{"d_expert": 64, "d_shared_expert": 0, "hidden_act": "xielu", "moe_layers": [0, 1, 2, 3, 4, 5, 6, 7, 8, 9, 10, 11, 12, 13], "router_score": "softmax", "normalize_top_k": true, "vocab_size": 16384, "learning_rate": 0.0209, "batch_tokens": 131072, "dataset": "wikipedia_en"}
Below are experts of layer 7 (counted from 0) of a mixture-of-experts language model. Rows are named router (the router's row for the expert), up (a neuron's input weights, with its number) and show model dimensions 0-255. Each number is 500 + 25 x the weight over its row's rms, rounded and kept within 0 to 999. Numbers have three digits each.
After each expert's rows: a language model's description of what the expert responds to; "comes after" lists some tokens at least twice as common just before its tokens as in all text. This comes from a sample of Wikipedia text that the model never trained on. Tokens count by the router's weight.

# expert 50
router:508532522474504461490507451518516508494508486486482516511444505515517493497451484504482520503499493482481509498517525507501495534492509469506489514496489435514498486477553523480501516525525553487501479464485506546523521495519472508540470443536545522493544515503486469508520519502471485553501524512492435471497542523567496484475519494519525534482478490536478498524487523516507494509535480455486519511501525509506487457453492495542510480491474480488483479498502471551538517471517512457441503512448475528502467472449521503532539462508463513516483509495488495554505526502488526499488505517512514463442466487511533517472490493522471501517454494459494555491526468528511473499536486516488503509490468537525531527492487533488497494535457523494544497513518493493486499492510524
up2:479472485464524518493517512490495490504511479498486509517461512497489494475462504543510483478527494483487541511495511502492495484510475495486532512437438497454495481528478472533496479487508471524525480543484505465538541527462490506458505532496511526484509457551476486514471530508456535519529483506482491576485488507453542489512475463493489501496476517500501542549555489527488514491482482474522457553541499462538516475484506504532527502521514492517549492507457524516506516483466488529470471487452505494505485500500506500521482521478495471473464533495523530511447503512526504452496535493554524485497484491463511533489483439530466533535482481465485505522508510468449513510533471526467502526494549503520503496506502551483497494498498485455515500500515508517477487476488492
up3:473505455509500491497506481477444493503489506544493513494498513468531508521529530502502524511473498491481558505509504504544490485492541484490484513479480565473541487490480499541481469493451494431496512486494458445480475503543496513535506531505512516492496517491509472511477482481518509496498457477484488491535530503503495493533498519448496490492492490498523498464524489473485465476541542526477494497528484508471479469478506517485468517483492503469520499516538516482442513500530486527484466528470521504497498530493524511504528546539463457473536522489570461503519529505503520502549530484475520493509499482516453532507506457492514514512523539490445476533470515488470493477515495486483521457512492540450456486525457511481515464479518542500495545490479496538440513507516523
up4:551540485506489482506499469526504507502513497522520533462472520532482526433475481516534465553499452510497483474485523490499513518491468518480534515486524484529492508480493489513486497507497526487508470494465528478495509500519527536483518503525476519492519479505511487498455523527531489489495511506453494501445471514538469520480502508488533498460516469454505469503488525488501498514498512496513504485523506553524467491537521498536533505476514482515450498539516512533528515509491455513490507496499457474471496551539506486501549504470493506477542516479490447483452497494453474499468496521516493533498480443529449567509475519497445519536483513512494509453506521514465512514500460520495531435541509463492478520494541497500489525486518512521510492510527507475483454535531447
What it handles: Opening quotation marks before song or episode titles, plus first pieces of split words like co-, Syn-, gl-, Mount.
comes after: " the", " a", " The", " an", "The", " St"

# expert 24
router:532484475494498460503518453466490536464513512488492507485543527485508477505460468522498542483521446484497524508518510557532485510563535496469483507495501507542457440488507515498496538508511532510476507493519538494482500476479488446541463514502562491540494497498510533478518482533489507526482462455491507512465502475489500502498541493532520551511516456493488474503465553494515528488488485463480475505479545492526494506514483521542535476478514490508487498437504478480528512452490501520477511459499472498467510493511483520443485512499483505470467502489512504518484528547479465521527494494480511485486471489524510509510534442510509505513515454487505506520487461542528521518510480531524523541450483533502509456494497503495479544526477503514532533511520484495492457518528488
up1:484518504491535502515502509499504528453525499499520486505474452493469518514536555533510471533503516497537535478507511518507492461441529523475484471439527493519491454502503440490453494456515489479515502471520508485523519533489510472509493462484460514509488502468485516493493487537481503516476485509487498561490523498524502493497528509501493502482505488467524525503538504509525496530485506487522472551499530482501545519503503512494516518519532477498468507489517510447501551456516536493570515479481514515492462499505503495557500464547445465506509522493479485491514500506492485503484560477490465497518463522506477503492538473504501475519560522502523507463491538529490529518494481482536500534486466501457478481477493482493513539459495550481453478522467502526490495568495471
up2:467504498495517504510510504517547534478492511504523511511519461504463480501560463465502509474485519499495514512520464516502483515524506494489481493463485463533464523469457464532510529496527512510491513503461460539483469482498525539513463495509501468499480520509520482508469467467473489496469512525494532433481515492447485535538432477536504485486513537497516505541500514499510478532508519494472504493485507466511531518503476474510516475524525500513499443521486481543531515549532439478533432486500522508481531514544488518491506486498521516492457512525494523544454491519466479542501531505497531495535528500515503469470497500466485499488513518489511461519487499503468549483462474546508494498514521439487526508480533461518480503469488518559511510541489480517524481512527482
up3:487482529472479492496512544524541521517521533474563514499511530513497531519489506524517534487495466513493523523515491522485505483467500496512489483463515519496488535468496475538507477499485486490481455493482506444520473508486491463536466433517525522496486487464552519506519465511481549498500495492469470516485469533493549539489537470489511482517515490480537469462532509514516473454487527508493480450527503532522489515514497515478503501493507509538525519470501509472501490490504484476458482498459492513501509513513518463477515463508501481528504531485510482489502485551448477489514470491503537541527491533489483492475425470471496514519502529483480506464535484473514487477510505516470528487480460483534486544485542483459551496459460477484516463528509561465515476469532538
What it handles: First word pieces of split capitalized names or terms after the or of, such as Vol(canic), Pl, M(ujahideen), Sp(ain).
comes after: " the", " The", " a", "The", " of", "s"

# expert 5
router:559508483464504512506479507505522516444505477542497478512503454495516446485493469528473496492511500512447543475490518557540490474514507517532491474508488499525521511488465474480502498454432504479532494516522511505467472481512490531494470510498471494506476488518489519556510470427518497479509486499506456483526546503508474506536505506532484469511486476527512521480531510505479519436536499437490489500551479522489529548469518498528479473499505483494519512528457486477502533547516511535531509481532501472503469493461510539543497530481492479507482498492506480476518531473512499480474516504512531490458474471532506505515459477535451516500520493524502469465540531506494480519505512494480513513542512503508473490527500514495468484512532503499498516480543541497472487446519546
up0:509528496492465555517501489500504491496503511503462512474505511491533441474525547528478435474484489522570491511464455503529493487498517521494510508504489486501478496508508471497447502515494529533491514486521505505525521479488512515538492483482469502521492534502494530465507569496487500501502478448516518506501505543488418534513504553539471487480499526462498501491499498545533497450513483459483559510480508529520474517504497471525495498460489515526452478514469514522488450525515530464471488498501516486471479501525495526491521552524484491473464520485501488486513505490466490483492477508504488496516505519531494488477486512507540495508526474469453469496454508508548501558474506488503506481471510476490536518447488501443533496474514546538515474524450491479485497502538500
up1:486497480477507503495469482479491456516491504458477482456497518501539476489494482504508477508526476519504523511501446509506514488519480509492488481530521514506546523556480519509527503511455508496532513510506493473485471490527497501555529511476477507499471545461488512532497490488490540547502498498507451526513506563509515489487481532532503494498517460488515453507480522498466485485553544492483484501506532506462464531520509481522503501485530459517506537507492461511517512480481505497517484487483472491484518512486456507512450457534502554505518485509456474488541494472490505449523444521488504490457504458489458548481534470485477470464529495525532501512528518503487544532559505519481494543515479472507511418505495543491482463498515540497496551468523514508475520491480476
up2:511493533510505551521583503474502514518537495477462512500547500506416554464522534496495450498497475488469527539431503518509517492483479505498522508462506507540495491472512537515488504520496481490471484538533544464480508550517542470439509517521497501486535501479513497448492504549499493510520507519503485499513477495498518477495504488485492501515520491477481481525494486486489484483493540468479466505517462519516501534499516495473580500484511476502525515493465431461525478511495530500518480474511497479474464510501481529511493487531468477502511488503455482535468518482512481524500504509526505462479529509499505516539501505530545524527478503493540482539492507479489510516521431490483532560487502527465484546492488472501493465522463502512479486492513481492527511504510509
What it handles: Coordinating words such as and, or, but, nor joining clauses or phrases, plus degree, minute and second marks in coordinates (57°9′56″).
comes after: ",", " and", "′", " (", "4", " ft"

# expert 21
router:498500515458498533501522531490525480469484510529524512497511523525456523529498545502481466545491484531553480490519504537510531525507524468517493511520527505512512501492528529465524476482452477524459513479447492487479549464493519494505535540508485516524534486528548516460499523478510460560488478533540492542486507506495454493531495537510447501476511522474486450456513503498522504484508467477465462478517505489527467523480501520450480532484454491523501519479457528500540478497463517500478467534517500532497488496498532521504474505510532479513491501462531506505538503493504530541513488495483469518509521497522470456468500495497502484492530469485463472497489455496469494514521545518520458480515470494462519514526483529510518493514476563503509460509441516520476509489522517
up2:553465480490500501519511548520498454493484529526518509495496542493532496490512525467513543492483475497512512476507503489506506530543495503469478520509490542521466454527536484474512534527506503500485494456492519525491493512476468517499491487524479498505517506528465507477493514467531467506439470487531495507470484511534548506511534498523496485498492544484553514536506532480486494537485490489484424484479494473498492545479486412492540523494464508528491507492496533499551494493500480499490478509500486488471534486499508496528469512554544484493492498551487492533559456526514503512508522460515517526532497496509533485527535533496453488515527483473490484494508492499476483539522495528481510488477506549527502516503451487504443479503512532498438467465477538487486486468533477
up3:503450473501511494497499486495477482484528497513482514495481510461524493509494491489485497543504454493488440474506470515451514460530526435527504498484453478558517475493528491491513546464475501483494533456488491507525521524492538400510459508497464479516521470471525542499484501519512518492485519546516525542476547513538499500497526510495547474503544507502513521506498557499481569484457456447508448515485500521498489511509476493448515495481515531524456485533501491477521501509520465485452476492508514474493456462490511510495522483525518500525505484532483504507535477510496501550478482500496507515516484543512517506471497469478532489510502514486495514508493490510517544489540529472513495479500503533512475471519509546521511493494469459525501476498492509524472496507502547
up4:480489547496490501491504526495520485539423484513479515440516486497519515528538491539464492452525490471519468519519490489475514524527508510490512500488535463509487492470485469479499482500488517477481491550499470506477479487507498507532505553425488450501493511489469477509508485491459536493485509523485491468516496465468533513527479512481514493525539540513479529544500546491511507490500491433486463542499506556479482532503518491511496517505495495480485513539483522507511512532496486475520515505499580487457503459504496488540491529571499483468473495526499522515495542513505516564461482470529517538445498498507510493516473469517494533498458492519497468512505487485508480528449527529541478489520506485494498480524516521502457487510505530500535497529497491519516482472524479
What it handles: Possessive pronouns and articles before family or career nouns in biographies, such as his wife, her daughter, married his first.
comes after: " his", " a", "'", " with", "s", " was"

# expert 63
router:481502478474518495496514459499484471495543562482477493523509476485534498486518497509523487479480465536497523490471522507500464469474504528490498503495500465457484460462478467514527496498495483470495528513474463552526492503495498520477526477505480478536492529503503488526519475526495493465522542539532530496514491511526523498497571523457504560463506469478511457457500520509478538542465556460515516497529477459510489488511525458554507477517456474497477512491549497480460522527488495484498530518510500456480522498512539448508491498471484487528509493533533478504478520504498480512501558515540517495475509498518522489486469475502465472491543487505471535477491536523527522491515473452507515515444543491495504535530510492469517531514501514504482463493488533464520530508460511
up0:514483530489491454511470476494479466540552509510481509470547483528497490492521518442543526478532507440510561466515474481466498482502476490455500508474478489511497507489510475499505486520477509511482512490502486508527507532473507545525524530523474496490507524489461543545515477499489519529447535512503488483527515485528511541439494525469484514469443505513485537516461487493499529516466493503521557496522508514490493494494472467519486513516453514544515480468503486547481531497472437537490507509521506519494434480496510463496489518501510511518541486519513501515501504522472516564548533500524502514487462506485493511487474509496480485522491524547494489450545481455463493473507482482489515493514516502519433510506474489496492508503486438508475510515500511473456516476510503
up1:506518486492488497488481476504468477511518552490561509484507538458501516507534474501484536515505489537482527538450508479530463481518531501481531527455474502506468477558455454497515477466509505482469537499495508518528523539488503513507450462482484474479448545476455536489505492511518497485476487465499509558504549511526508444499547491470526511496462476497484530462497497506516518573517504541510547496490488472464460465493529526505459491492480521557509498495499481558507503469467481516520484517516503512524511477514506462513517475494517510452489495491488488523484541509491499557536482539474506465491507504536515498527522495473469492516488487489474500509515512477493521473491517499479516465480510494511494507484494476468496498525494504491548469504522512485548453493457507
up2:476491529486510489492498497494508524512519491518493547538508462470519535480494485503494521446482500519515506494495494481497554550496563503496489514463477523532490464486520489525523525486492515528510534531464538465542564536484498475552517455523522497481521508510480534515519484504543486493508524504518515504453443521480542516491486518490527499467475465521493475500462454507529495524485497532525480476518522455455486491456473522508485483504497484492443489508472445513471478499537478504499438454503539495509489506453446499522496519471492505525497543500469510507442506501508521520478482509533487503468536514487516490548506491527490459510510509498524514423532502498508533493511506504494514472509482532494506499511488505557530500483520525479505453489502478498499469489538478
What it handles: Commas and conjunctions joining clauses, like as, but, when, where, until, while, because, however, often right after a comma.
comes after: ",", " However", " time", " season", " this", " however"

# expert 36
router:477476491505512529495526464521533502506483498509512501541501530466517491481459476528517508485461482538521526519484493471530476467468541496477527473519511478491504497534464507542535508521515456506533503502482504513520457440452513508466505480496537483549455457494469507496507497520512516474495524491469537500498491505477498489508494545456497545463514478452506546489493515510520510519516510487499496515451494528523524477490517479486524474502508494460466472498505542501493513459544485476510459535526490559494515495503493521547504494455490450456474508513491498485473483474530536517482539479506480506533508516507519526529511500510491463506517536499485460485518496485484474468481521499525451485462544507542553555506513499515495454540483504511533526485451518506451484527521533
up0:476458485495486478504547510492526495520532457508539449501480483521473480487462485527488480516487526530505517537475469509525478512509487524514456552528469485468541494533535505553526479509463496503515513503536506476465482470522493470454461537505529502505485513477513518514450524494480500495485492508496523498510524519533540456502462509478477487484476484480486493538506507484507472531501530468527522504510541468508511504509471463472513487466533523503464543494518493491522492496492493521522487497529465575505514467548482513502532436510537500500481522507488480541513516554489488486468495527543494486471456510491492471488487457503504515527489455484502518485479498477491478513484507497490453519551506524518505483531520561564503477512443562511484492484488504513522485505506489
up1:508510533523516489486505483507546516530510517511495539523501460538470498478521466447512518482517490482504510518523494500493511486481481531531459473561467497503479515505486527502469530539485521497523487518474484532466477463551482485442514494520529488498500529501463535456487475519517523491545458474525493523478473460531476552488500489507527476473496528475491573483466534504509487500529519540525521466466497487494481477493472502523495538496494515504508492522475506583510535468510499481501492481495481477443487501507520482511543503493492508467458549537470522500494481490511492521541496520497504521504528484443462521517518490499517478493517481542518497496535483539472515527500451495472497547539507576502506511480503477514467514537455518486501525515487490511513505525490517
up2:493518500501520437512488485532481519477456514491493469497483512503498470497512443509469477488546534495509521524491472495499520488483458491525515495515491526488484521421496498521501475525518478505494512506451485475480475475520530422502475489490514498546510512489469524513473533538447543489526479486506529522528508507533545498544525509478516454503522519509480465497499504524517557504508485496560520549453502500483514493500425485514507551510495482484510511537475455531518493500480484532497475490499538500495490532487523531475497493465567525525530532514446487516476532476524511467502535536499512483503492445465507532526523551524491499481443513484485481510491519512525504480487515475544504491508522508504502515495481473476484472508493493478534510505494472479486528496524482
What it handles: Sentence-final periods, also )., ". and %., plus line breaks after headings, usually before new sentences or sections.
comes after: "\n", ".", "==", " ==", "===", " ==="

# expert 29
router:470510501498501515511532511515522472542471529469509553486535507546536546467496482487533484492509507521492499468494550545533477493499527530518487556449463479486488479485485483473458462464524471505494549492471518500451532532486510525490466502492501507496528521476508505491515527486487467514451506514486533501525498489490491487530504507502430491569475487487522504506474498538488533485527514513534527499543521478503451519486512518490494479514522480527457497452504465511468464508503503515487534503500500468520505499473501463434522552478478487462487491490529487501492512453478537509530466464479525482508517530496516454504524524509546460485502482495481470538484517496481477511527523554490489491498486484492512493504505498466492503478519470498531452509551508468540517503521471
up2:465515486515502517490516488535491498505543507497513508488457539495487514495493492469492509479508423540556511505531502513546472505495482511520503469525521466486512474495538493495494464477525521495482499469511472438489489521474541493515525485490441557483505506506520517448489515501484561521475479546499530463515527469478502454538467463494475502505529536499500510528469495525511478481506529484493486467463444479459473513495503478542573471511490486508482506530523540486514503535507531486522514518513543510514448457500505520500493505491455513500513506447491525518511549532493516510533524482493493554503485505498515470469464518516499500473515495457491492515478485480504527506540524516494513503480464474501469493508515500500506478481473539461457505492493501491559498447480491
up3:552499541465536524492521530483468471482504521499499531510524496514498513559515526475503558487510512505487473484478478531561467465519494496520520494540460532495533539502526459485490476521520420474515486485510488500490491531519526505516556516492536530495525523481472539510491477504523522467449501532486510526519477478530517489532490501511466487507533493482498478527476502505495489489533496485510450477531492478540505511490508520445547495514520477541499476489441463490496451532541516515486500495509519537524530504467476496488511510494495519485440514477498511520477537479497461526505488487476486489492512445518476527509493516467511490474507467509470500488443487482516499497498508527503489517488488525490512458475462529532487523525445508439503462473521515496482507546478503
up4:513497506482495499473463480466484486510485515473480477517495511464511498472500521539490505474522525471451488452503504501475484475504554508506484491450537473536520505493478472455499503517492474516513526495508509552542477485449514508508505523482483543470490505545511545492491511503482473473533518515494556502572489499551483492486512489511505496496529514472479493520493442504498541494464482493509494508511460534533539466504480418471496485476513498498485448499456500528456480485513529521524510497515487508558498532523502484553542506517485517482499536535492508504479491502504524484466471531533497465505476496562505489487504510521553505476519533481497506483444513496513480499555501489561492499446521493476511444502501501494469495512516503490490520526528496475509489542490507
What it handles: Quantifiers and adjectives before nouns (many, several, various, new), plus adjective endings completing words such as unpleasant, fruitless, favorable.
comes after: " a", " the", " of", ".", " and", " that"

# expert 14
router:488473493514500495502529533462521485503502487502537544467528500534462512520525490458487468481544508494478488532492515500521470492471465503435488516479508505511488486484475476509514536516511512499532497540474476475544515487500481494501503495544521516475520483525489507504531513484483445520520554500552504503496472469522521486512485528454507524451487536535491494535473491528492473488489471479481472497564457515504523498482492483531465509526489480515513564455521515532511474506465481503505504484532470492427490531549538493525492522502503500471502507491497482504464509471492507455456471496507495485493491542548468540511475536510486545509484473501507479481518494482514494505447525549510500481492466483448471504518488510536540484507495524493523482564498518484521513526442492
up0:512497489540489527522480530472528496467474503523471510496503477473485503506513456493485495489481472450496523508528527524591498498486484508456534477450513479465504504506516452531508511528483474519467489451492521494525518500490470527485502461527495540512462487511465490455521441521554502460511520520451545505518515487481493476465481491475483535507477510495483512507507467509443501544443500472519461491517463521446477505520501489534481465522523520542530510492552489508471513518512525505504493517470561494530514533512515516508488531513442501502509502485479483440503528491493537518484474500495513455475475504513481490496463475486500507474492481516505503469507506530475465511502490518494547464501478500489504540490542508542500515506464455503489507530507547492506501481494518
up1:494496506478495497480464482482490489505513504499499525510523519500529499523498482521517476550499508502508505518483536518479520509488508504500556465496515547502491520493513486472498511513527516496457498556480515492534444471510488506498477490518480520489521545529541468495453538498477460483454506501506450518521520519468508512496511474492473496484525457472536465516504470496489518479500468504501514480496478511520501475497457507506488490518500483489472510476443478520542490511479571476507552467523490493479554543516499499493492511548511523499431525536512500506464555501517529473477518517439511490501517507466494451514508513537508506424486514446515481499457517488508522499500517533530521497466485544489563504487485515518513456507501536550498494533440506517460519485489513
up2:527459492528528488505528537483487498485486462457519497460487441528506485490510535483497463517509483535526485518515543528508507487516520509498478468551505511499524569499510545481469522508478531491531451465481470509439530478525484484456470490502492542493492494521461497513481495488449476525490486482511493519521482531508482483492531497495493465496513535525461490528514500496508526494489486498472526465511520558542535504491516545459467494507521489490497475529525511492542471529488521460494467485492510481529515500509492548540456492526488459468507492521540471507495494500522500444471533514488489508526537473498512463496512473497508514497527487461525505462519460481491515540488571468470511490517531515471498491506460507505482539548491515509528527508495512503447529512489537
What it handles: Personal pronouns and nouns for groups of people, often as subjects, such as it, they, I, people, children, women's.
comes after: " the", " The", "The", " that", " his", " a"

# expert 34
router:496515474464499484482549452513513530496484504468481520501506555488500564496479512505508477500484461475528502505518534570509495469521462461460473526493519466488497490512559514479491499465478534544502491477478510460514479463517484517553485482491520488503496520518539516483533491502454478492474528456457498505434516488517482464493552474531512559508453494490497520488494491486504510506499515489490540486500510516483499459488504536482500506474511510510460536485516460530505540521479534457496470508493533488503477468519527500491468523500475513495511560459530493511522536500485516508551493497492490490476502493536540470507466497522512524526504492513504506495516478509506501516535478511519504515454455463496482529504525520510526515481435460488557475466539508487503482459494494
up0:481494497483485503518507519529513473456505484462485482485489502493506512520512525522509492465489493505553523488488509506451481501482483525489453482493531503489544504510509447460484522491508481473518512464478472444448521501505452482506455500533477486503513478493513548517473493486520499538458528479524495522505588544502499507485517495539540482517488553495507512483487478478457472502573489467464513541515540517501517495535458467535487484499491534527479520485477476516526529480494490491554471478499527490491479503473467472480507523516531518477451471504533505515479505545490510531537508489494491509489473493505541493459542517497516547471499487540486492485477479545477514433516512487471523508468465521520528527482500490518494483513494483546491525489499529504499534541511514
up1:473490495516467493506509507539504508480527442545563491527506533529507489518529510495492516442469467514467492533505507482518483486496514461555492518505502524542499498501499489548505521536494513517501463507508478480525503497489471510508521450507490468457477479522492510493469510500481547477482491502484490490505445497485446492476510506532449535548486525512487503482532521494493531522492525497456478490535461485475526508530502521502497473509539523497503542494490479470544508518492532489514511490503516457463470533537525475436506455502516507491458515537493523507512480501466494519486519476502497561467533460518458481477480420471519510497563495473537516486490479489494528522510486525512497513492509496450509504476530518525504492479492457484477525538500556535498488489508501
up2:483534503505462466495469513507542525509521519548512472454511516480494500525513469501493533508467508521559503512543515496496525490500511532491484453484515500490468526479511504485529488510545428434512559487470523531453515516494479488505492535486480513546519464472507512478503503453484477510494528510505558518480541500482499519548483472496528500530516526489520462522493507562478497534536474451532499530491505451540489473527511454479495527506489520481498486478512489493463529491494499507500539460555505481494494495498485504517486471456504488516521512519511486510425492521533547469514478484516462511461481477481490530486531495508520485517494451557527479494536529520480478476505525490520503525479493501527480478521497518522502493504501499499486498527475462476529510525501460
What it handles: First letters or short first pieces of a split word after "the", "and" or "of", like t|uft, s|our, n|onsynaptic, G|annett.
comes after: " the", " and", " \"", " of", ",", "-"

# expert 18
router:511477512464499502501458526490502502494506450538522547485480460510507491519491507527501473510537458493509493515526494547534540471474489482513530518505512481555478517491516513477463505526524521530482535530518488495497478534479487481473454496522501488495527458490492528502521557493512479493537529508533476538464475462548510523502487521440514505470530453531494443490458535528530492477521465500499493530529521523510441483488493499514488476517507456503483541470521464530490466486522464495488501457497504474477467530541550488491505449495488488526531542504469468494524469469493483494471463515520483487466470499499506537484492479450486499527504492508471504479509524512486512506496480503489470502505495505509499512524520520499499545514523556469492443550515497471458467539500498
up0:530450471488509519499513524455475491517475517496554525503509502500483500524486534512485455518521538544493492504526501493485487523504490496534492503471468506465550513490530571515477500518516513458498497495482498518471511454509504508532489450520535521497512535518538492496487441485471507496484546500513500477549495487507526490474499475518522489498560511493487479510480514465469488462487499514500532453485513468530509490524530500489504529515418495474513524461482477538532509506530508485498489516449456499437491483511490511505459506529545494473505513505510492510527531503506488534506501476454516419515508508513505515525482489499488508519485506487492538448521548492507449518522528514495513539493525459517479556529486472459508460518490514521519457474509473482507491498492480
up1:436510508467518451522489536505466477488492513534476511511454499526487496475512512505517492505516499518520481462472510517495511534485465456511506501510520477494500443515496504488487512486508473516487477509478519490547499502492505513490477530506517504501482473467542493515543488501468490540499495465511510500489480521530488471537550461498454497475573469514541490505508564503495515511500491475517519492467539503500477504536527514521497482522536488519510511444509529501472494525462504507460477508510499542549505522538532496519481485484463507565537504500537482543530502491528519485493521502553537509454518496529507509504504497467503501541495501495492500530494545514447513501520470512531510472430490488520484471526533502444450484516462495460468503536512530469476464481504479
up2:475479447501523476490442507543481507504523511468495482487477508510469526512484496513531543498545508500487517497536479482534533473503505514476545490464486511509497477492491469521473512475547481500469503511487526492489517497517505482505509472459503493510516490529482558506451501474513497496514498546508466514486531504521473497521515516464502488525462512475509481511483556501540516545500547484521550548520496533516455452505493502520491507481483505500468493455507535495504500539535496513521509438530499484457503501515500508467511477543541469520459506504522477484472514536469484517473521495465490523448528502504537485510520490497550514556496451465569490469497520475497488520475487486493523474500501479510505510497413530494498500486471493531483553464528508494496506490487462
What it handles: Common nouns after the, a or his in narrative text, such as role, song, line, window, street, word.
comes after: " the", " The", " a", " his", "s", "The"

# expert 57
router:506505502513490503499502515515521520522509501511497487446535524467515448451497500511521490496486522552548485526470521486503502500541521480537492466483501480537490521507490477485538482526498491472490459497498516487483488476527508456526481513463445527511493477498486508493508512475523501521498493551483503497489484502483500487529472494490510552532493462483498472458571468545473504500484544454505541512480548509490537519474544523487533519506519483450479507450501500503510550527537515473512467539486508481503506542534451511491522547468519490528516496493508496468478528510515493466486488471444485538506490501514509472485545508525472494465492470506465523538501459479559460504456504486547488484518489509480495469454506534483528493491514499548475509489522507497509504484544541
up0:498488529498498514507537528510499489516528515509509531506488463508504477561495530515488502567525449478486488500492559506518483533524475497491520443492515498505515497469488498547491545546563547522449517510483495533518518559512504490470495487471494519519509528503473520503494483505561479497513513449513484482514488533512547536448476452501492486471483461510557510492512514506548517517512511488545483490477513518461491463489484534512507514462504538496518458488472486493505513462518488536474488493452501524495503484510497490506468471532513491485455517520460497479499469510540477494493489513458493525502521494486517522466483530501509565519499512527482484458500509483508476504507479519506540498514502509473482487503473503461532458474443510470459510535503498488443467476497502
up1:470502514531501491500475489491514497504522489481488484512498502533508499484501565534517515488534442513516494482529524521461489442542526532481483433466549495495482567490500488491515552524483421530515486508490470532550512467509481460546480516478520542486530500481480495506521524488546486463514511485497516536526456517520521492517528502525517520482502508524513448535486503510473536535530507467570508528493526493501512492489525465498512513531487472488496507526513478519490495488495479502472481491545464480508483501475483490511512486441478484495452488506492515487512495507512526496502557515498489503499502502483467469491543462505505505517482513538534496498484484512514513477460498523435519519521530528496496508517483503521498460496435492480451505506545497518518465458479492
up2:468530489521515500477500490505516510529506508521465465526482521463485479494453548472503481503487500494521524467474516485472483481476488497461473473512556485473514460542476505501489517470508475477464534520516539447478481518522478489478522525484478526513523477502441538454523530487505498503515508523464523486490492472513495500492536450518476525540473502547452492514544486513491491505512514523484514531516481517453504499508524483546506480510493500478502470446521545532480525539472466506503479458488476487508514531480484501496512517505494467528489529459466483461458527484499550497524534451475479541464507568500494485494530541458486504527516463492472487505512510497475511545479518486568532512527499501525503497529508511505511520522481491488469467526514499493536525493451476
What it handles: Digits inside years and year ranges, especially the second digit after the leading 1 or 2, as in 2003, 1958–1964, 2000.
comes after: "2", " ", "1", "–", " (", " July"

# expert 20
router:492518504516487523541527479546462508492514538462543486476488513493512537494496532542480496488484489508503519470518515533481519486493524532518508528458490452518538541503460483523466463465482502508500500534490502526464506501474547517541490524477496499548518483525492491492468525491509465515482517498537524522483482521447500527538472522531516478471481564502527518461497510483512544459531511495515464507516530512476479511524483522476465546475474510521500487501476521469489490447513555504489499521489506495491485544497556516460495504517502454469486514496507494453548525483477556506465482483539469507523497504468469492509462469510512481493553478479508471527494473482455470541448502479503504471509464468489540506467484546475515480464492508484479487532484486497486498515504513
up2:480527515512492497531524492495493495510522462512525482453496461490475500469531514480494521507460538504533494570505479472509517521471509486502484500523512454534519481465485525534517498485524486472496524471531464483511528463452488504495477477474533537432511533508503514513474493464513517530518446498490471499518492487501500503489544498498509533490479534499535509509502513515501528548499517499490514550465489490505500478500533484477452486487477510492518487486533509492514527498476453486552476540507447520486470514490480498492490510467489490525496483527509523525482460526540503531553512527486507524539533507514484463544493470559545505501504506514527476465499439551511503452469532520509481499525520473447506488486486512487443467514498511482558520514448492510501510465483510
up3:541468535473487525544517503515454491496508530484545544510500501467476484472509508474523536514538519507475510508512492495494488495501513522485495486522514501468534542481486506533517523506514562515480493509515479470493488492494543499539527523508501485526486500497516521518471462449494500487522465527490492519487513526465529492479457504462482463487487511483483564467516551493515494464496495501500458492481533526492473485557531495488475499489498501494519443502473565521499506483494521518502502532499529463496522514500527492493537492494484449495528467471516537477480477481499523513510517485530476475498467500488518527494467502530541545556482490520463506452558497525451480492467443482468491488474469518519533482445505515476528476505497507540502511526560513509466481449480496
up4:504499464517481521528503485516489519494495503497504468568448496555515526507457538518507504540427474510483488469482465501498477538489507517502499514511527519501499493489503491506526469464517487504476537515536517489514499520484530478465447475518517504532499489535484523507499515483519487449538508465478491520537516536498495500526504479531469499488474528516520512464500467514467544458522463508513468514537481479534479560514509535489497491502499492506468483499541460519466515504542531535525519536477495500524476474503436531531502510501518463502454523449503478479477496470468519492493496497505504470497464525512535562499476488557489500510472512511487524493531509472478447509485504508523480471504461503492459488473486526513493461504540461479489475507558525528535478500486504
What it handles: Possessive words and markers (his, their, 's, years') and wiki header words like Personal, Career, History, before career or life.
comes after: "'", "==", " of", " his", " in", "-"